config.toml
num_hidden_layers = 13
experts_per_token = 1
norm = "rmsnorm"
final_lr_fraction = 0.05
Below are experts of layer 10 (counted from 0) of a mixture-of-experts language model. Rows are named gate (a neuron's input weights, with its number), up (a neuron's input weights, with its number), down (a neuron's output weights, with its number) and show model dimensions 0-255. Each number is 200 + 40 x the weight over its row's rms, rounded and kept within 0 to 999.
Before each expert's rows: "gets" lists some tokens that make up at least twice as much of what it gets as of all text; "comes before" lists some tokens at least twice as common just after its tokens as in all text. This comes from a sample of Wikipedia text that the model never trained on. Tokens count by the router's weight.

# expert 13
gets: "2", "1", "3", "4", "5", "6"
comes before: ".", " | ", ",", "019", "–", "017"
gate8,207,192,202,202,161,90,217,167,215,201,172,185,206,184,241,150,138,247,172,221,174,231,273,169,171,193,238,207,184,115,144,166,212,190,173,142,255,145,165,229,233,120,229,159,163,173,94,189,217,202,159,258,196,218,272,161,196,150,229,131,196,197,223,204,202,166,223,164,204,173,221,210,164,187,250,251,132,111,274,207,124,262,204,144,224,186,173,195,271,132,185,172,186,287,291,173,199,164,172,137,181,262,226,155,204,130,212,195,232,249,201,251,158,227,284,193,192,199,144,239,218,199,238,147,167,197,226,206,210,197,150,232,163,211,211,150,163,148,189,254,174,225,111,217,158,176,173,151,258,148,191,194,184,242,149,82,253,183,215,204,175,206,186,168,207,153,236,186,233,165,211,229,253,184,193,243,224,267,157,188,165,193,228,160,174,199,159,208,168,206,246,271,122,173,246,230,172,184,137,146,216,196,176,218,206,205,193,151,186,209,195,142,164,209,198,244,73,277,150,170,190,214,231,210,204,186,187,193,199,171,203,228,132,187,182,168,180,172,221,198,131,200,179,231,223,123,205,177,281,203,240,188,275,165,203,182
up8,207,207,214,272,297,161,198,165,144,214,219,221,219,111,214,203,189,246,135,164,217,255,151,148,231,210,216,234,230,263,241,166,199,143,239,203,204,114,263,180,207,183,195,180,244,237,301,226,193,225,217,215,231,235,179,193,213,197,221,204,185,207,228,221,166,100,171,227,188,162,231,197,168,215,194,167,139,251,220,140,203,184,219,219,205,168,173,219,194,195,212,176,207,217,85,257,220,180,206,261,211,184,223,170,184,175,182,202,268,227,195,202,119,242,250,218,160,214,142,199,147,277,198,83,209,168,190,134,149,202,185,223,234,226,210,200,221,264,207,187,176,210,251,191,190,129,144,251,222,209,224,229,254,184,223,233,194,181,197,237,202,225,221,226,303,102,139,138,155,270,187,249,147,201,184,182,216,176,249,242,221,191,133,159,193,169,149,176,192,261,253,148,270,190,151,247,153,191,157,211,186,176,164,188,259,265,246,200,233,217,223,170,196,174,220,197,146,213,167,105,222,167,187,192,248,220,218,150,116,227,185,195,178,161,140,170,239,214,294,217,219,294,190,234,261,175,270,207,177,216,264,258,187,165,133,199
down8,155,216,156,136,103,167,249,286,210,176,246,188,171,164,234,217,192,124,178,189,218,251,207,142,139,204,188,241,239,149,277,278,204,224,215,230,234,222,99,164,160,246,232,222,178,136,237,195,161,152,184,238,203,170,212,224,180,242,257,249,185,290,199,239,164,200,173,197,258,191,184,178,177,163,145,180,249,150,165,132,139,189,183,248,192,205,263,163,162,252,278,184,219,161,181,248,152,233,203,228,185,184,179,237,268,253,219,226,226,201,246,213,209,188,189,238,234,217,239,149,269,166,244,228,186,199,212,201,214,133,259,209,234,162,205,250,187,211,232,206,254,209,118,233,175,199,203,178,92,269,180,261,156,150,207,194,237,174,237,216,240,152,220,225,184,211,138,230,226,201,263,125,133,178,195,220,284,150,244,188,219,194,153,135,236,243,211,198,187,191,164,162,194,266,205,79,226,235,217,221,163,215,241,257,159,233,120,154,162,182,145,220,128,223,187,246,218,206,175,307,198,218,225,193,178,117,185,192,188,192,184,194,247,215,244,253,187,241,203,248,182,209,226,185,211,206,213,194,173,149,155,166,243,234,243,235

# expert 3
gets: " | ", "| ", "; ", "–", ".", " "
comes before: "0", "1", "2", "3", "4", "5"
gate7,206,151,198,188,213,171,148,198,239,202,169,288,181,184,268,220,200,160,255,178,173,194,209,188,187,137,229,198,208,220,281,149,197,253,208,159,195,239,164,226,165,256,178,226,120,290,175,208,206,196,203,151,152,199,254,198,215,192,206,187,202,206,296,148,264,184,217,190,203,261,175,180,185,267,186,184,220,152,145,229,191,185,149,160,197,211,205,171,211,212,238,259,176,247,187,222,232,257,214,204,246,235,232,190,260,141,213,172,192,215,162,202,255,213,145,210,183,182,117,146,208,220,201,151,209,240,263,276,282,298,168,205,193,193,276,163,170,179,274,236,148,125,230,178,160,189,186,238,209,142,210,215,251,160,221,223,263,211,248,216,160,139,152,175,181,174,244,145,171,191,241,105,185,252,198,186,206,243,206,229,239,246,243,227,235,230,230,165,202,207,219,190,215,151,202,185,270,265,145,177,218,242,218,291,143,112,198,175,266,122,234,194,178,216,200,192,130,210,208,186,221,198,257,174,167,162,202,235,168,219,155,207,317,226,206,220,244,247,226,219,206,174,170,283,238,240,193,251,149,100,200,225,191,122,112,194
up7,249,216,211,239,253,189,156,189,200,166,207,266,241,233,179,245,213,192,155,209,164,191,188,251,241,188,266,130,212,176,258,170,147,214,155,170,263,204,177,233,258,188,195,218,219,242,232,205,183,196,201,207,191,220,205,194,204,265,198,229,213,197,258,164,183,276,205,223,138,216,181,226,182,197,155,236,248,136,163,179,206,307,132,194,245,180,191,201,167,214,231,216,226,214,186,218,261,229,205,140,239,244,216,264,234,134,194,218,226,196,204,191,295,180,234,168,237,134,90,161,165,229,207,271,143,164,234,172,284,220,198,232,196,193,224,220,176,120,123,281,195,239,214,218,152,176,132,213,201,110,245,200,195,143,190,190,219,193,167,189,77,248,137,187,209,133,226,206,101,223,180,202,154,226,265,180,177,210,200,284,227,221,175,192,146,199,209,291,223,225,234,218,161,184,259,201,222,232,197,148,227,156,230,277,178,208,249,132,210,205,212,156,129,166,204,187,226,149,236,263,211,223,121,228,220,156,127,194,145,193,147,204,236,210,220,201,202,214,168,176,187,128,254,172,168,239,189,167,262,279,200,182,226,180,154,119
down7,152,289,171,197,182,206,247,127,148,176,197,219,250,193,215,189,223,207,230,156,252,161,274,181,248,132,159,142,195,242,201,216,116,198,248,250,185,191,171,224,215,247,119,243,205,167,175,195,127,161,129,162,225,195,277,248,303,238,176,242,268,151,243,203,208,216,184,211,191,238,190,188,225,180,189,198,221,217,217,116,225,266,163,175,171,192,153,203,196,200,243,230,232,216,181,192,133,169,183,191,218,202,199,241,108,136,277,223,174,176,209,147,251,210,154,149,252,176,230,233,216,182,152,159,193,203,286,200,240,189,189,214,205,155,174,234,235,189,192,240,311,127,256,187,143,273,121,238,208,270,118,145,195,201,171,267,262,247,185,125,236,177,201,281,138,197,203,216,200,239,284,186,204,164,217,173,174,259,206,160,196,236,163,267,170,183,129,172,199,201,222,147,162,180,213,149,278,168,232,222,101,244,192,190,209,254,203,185,214,190,148,208,184,198,167,162,120,251,142,224,171,219,260,177,168,189,249,185,169,152,193,179,200,229,173,197,172,233,152,220,219,160,181,215,158,224,191,179,185,154,215,197,239,159,233,195

# expert 4
gets: " |", ".", ":", " |  |", "==", "==="
comes before: "\n", "\n\n", " The", " He", " In", " In "
gate0,244,175,158,123,182,219,235,179,216,181,217,197,198,179,223,211,174,270,230,200,67,177,246,225,209,187,236,198,262,186,140,143,243,312,181,151,239,215,175,201,138,280,191,225,230,165,212,145,135,204,213,162,182,207,159,239,186,155,169,241,154,219,246,213,155,228,211,212,233,222,146,248,243,178,191,163,160,269,205,199,188,242,158,156,243,207,216,168,231,252,221,236,187,260,205,198,205,167,195,197,197,131,190,174,219,235,235,178,201,177,171,179,130,187,198,168,215,239,181,239,201,117,181,168,178,167,238,254,180,260,158,255,169,203,206,170,198,260,190,236,172,251,165,181,244,196,153,232,256,168,180,203,232,283,194,265,119,193,227,203,289,222,214,145,206,227,124,246,201,142,189,190,227,226,189,218,161,177,164,103,218,189,196,179,306,179,215,186,193,171,227,175,178,249,262,194,143,163,151,164,149,143,236,273,138,222,268,177,179,180,173,236,230,182,215,158,198,281,221,207,204,158,145,156,242,153,180,97,270,228,213,283,193,123,155,254,212,244,251,233,185,167,222,247,162,173,226,152,190,273,212,172,221,227,247,249
up0,199,219,130,184,201,214,221,227,214,182,223,192,282,265,188,160,115,179,240,181,157,203,158,137,204,198,206,171,196,224,210,173,183,171,183,170,230,165,197,169,166,233,171,164,164,208,135,185,188,147,148,164,141,161,233,172,223,211,171,193,180,158,227,177,223,207,198,186,205,197,149,241,174,156,228,245,92,262,236,147,183,305,160,203,229,250,200,207,219,144,233,179,233,190,194,263,235,190,214,177,207,124,232,206,206,187,178,191,221,170,124,124,177,217,245,196,201,215,219,127,209,197,209,172,140,175,175,107,213,230,118,241,279,111,178,185,318,221,202,236,230,184,182,170,304,162,210,200,235,200,171,276,208,171,253,304,165,169,164,176,91,222,289,153,138,143,221,190,226,169,220,209,140,240,187,154,190,223,160,171,245,254,153,219,215,233,196,223,262,179,179,217,129,187,213,259,178,124,184,203,210,169,204,219,170,181,232,242,271,167,159,183,163,240,286,170,217,188,244,261,182,231,190,256,188,147,206,177,170,206,256,183,251,181,208,246,135,273,200,131,226,224,204,220,180,234,207,181,200,234,130,190,159,246,197,248
down0,203,111,237,198,194,257,111,206,132,202,225,187,135,187,210,218,208,256,184,157,178,236,188,183,160,220,208,225,156,285,164,189,242,152,147,226,203,148,211,226,220,199,204,186,277,248,220,160,236,147,253,184,198,231,216,252,298,245,242,107,195,154,205,223,192,121,139,161,203,176,231,182,215,220,236,173,218,162,187,204,162,128,198,183,171,181,225,215,182,205,232,195,170,205,192,154,176,176,154,230,207,253,163,194,220,179,156,262,241,201,180,213,222,283,224,203,188,223,248,174,98,253,281,220,138,231,258,134,219,223,184,115,176,261,238,306,244,189,147,211,273,180,160,192,101,189,192,194,186,198,260,208,194,207,194,188,185,229,144,207,195,227,188,182,190,184,259,166,142,220,222,240,179,241,140,213,211,211,218,177,234,186,251,201,176,134,188,133,269,156,224,141,250,226,140,289,141,167,206,145,119,275,126,224,173,186,258,232,208,171,154,178,180,204,156,212,175,229,164,79,240,217,192,148,210,229,276,161,187,165,244,261,196,222,159,196,200,201,181,166,207,172,238,210,164,185,207,142,197,224,260,180,222,214,166,165